python train.py --d_model=128 --n_experts=32 --normalize_top_k=true --balance_bias=false --norm_eps=1e-06 --rope_base=10000.0 --tie_embeddings=false --init_std_down=0.0 --schedule="wsd" --final_lr_fraction=0.0 --batch_tokens=[32768, 65536] --seq_len=1024 --doc_mask=true
Below are experts of layer 6 (counted from 0) of a mixture-of-experts language model. Rows are named router (the router's row for the expert) and show model dimensions 32-63. Each number is 128 + 24 x the weight over its row's rms, rounded and kept within 0 to 255. Numbers have three digits each.
Before each expert's rows: "comes before" lists some tokens at least twice as common just after its tokens as in all text. This comes from a sample of Wikipedia text that the model never trained on. Tokens count by the router's weight.

# expert 13
comes before: "(", "| ", "of ", "and ", "in ", "is "
router:094103141122133152134192135160139156115132131131152135147134184130150170147138123089125166134126

# expert 3
comes before: "| ", "|", "(", "– ", "/ ", "\\"
router:139110173111082135155171125141145126133108103104156137088131093121156163142154167157159152115109

# expert 21
comes before: ", ", "\n", ". ", ": ", ".", "'"
router:115117138139124134121178117110114093159138151144132130136067126138101089154129091138172139129161

# expert 18
comes before: "of ", "to ", "and ", "in ", "that ", "the "
router:126159120117102142092171122117129158116125096097156145122120124164134144114154105122117118169152

# expert 25
comes before: ", ", "ing ", "ed ", "er ", ". ", "s "
router:105126118182100134115127177108141118113110152152093093175165099115153102127127116121137152150084

# expert 22
comes before: " ", "0 ", "1", "— ", "1 ", "0"
router:109132142134159112137096142131123149112122101087133089137158121178124123074121161105148092088084

# expert 0
comes before: "the ", "a ", "his ", "he ", "its ", "their "
router:139144115107102145126125143137171205109114107087150136151106117104121121104116131075159117167125

# expert 17
comes before: "(", "| ", "and ", "B", "H", "K"
router:160092068083142126134147115158096115147133131126121103092129124088124159146139124100109120150150

# expert 27
comes before: "the ", "| ", "201", "200", "199", "198"
router:124125124160151107148113129122160153167106159143125160120131124094119139114141145129145120155130

# expert 19
comes before: "of ", "in ", "to ", "by ", "for ", "and "
router:130103137144121119142158153150127136114093099111121163092159157146115141114145095143126134170160

# expert 14
comes before: "- ", "| ", "The ", "In ", "==", "He "
router:142165147147139128159095139095127107143150138125161179105109168163138137128094116079132135118128

# expert 2
comes before: "\n", "\n\n", ": ", "us ", "ic ", "y"
router:123116149125113128079038094154117095113134155123135110149125081096153148140098154113107133158176

# expert 11
comes before: "and ", "he ", "the ", "which ", "but ", "with "
router:162141156115134135149082097136113131104128123143142138115134130117121121139161134149131091140117

# expert 8
comes before: "\n\n", "0", "5", "6", "8", "3"
router:127107103108152143145099142098094184142126129138109108185116086161136097114149140149144127101125

# expert 16
comes before: ", ", "\n\n", "s ", ". ", "s", "a"
router:116113129116092139090065141129089107138132148127131120144114140111132109133143113120140136139183

# expert 29
comes before: "| ", "|", "ed ", "es ", "ing ", "al "
router:159136143122130125144114125174173119144126150122112120138138089115133144149137170117112124132139

# expert 30
comes before: ".", "–", ": ", ", ", ",", "; "
router:102144144173124146146120111127151147117150120114085101137152136139139080108120163102126115101151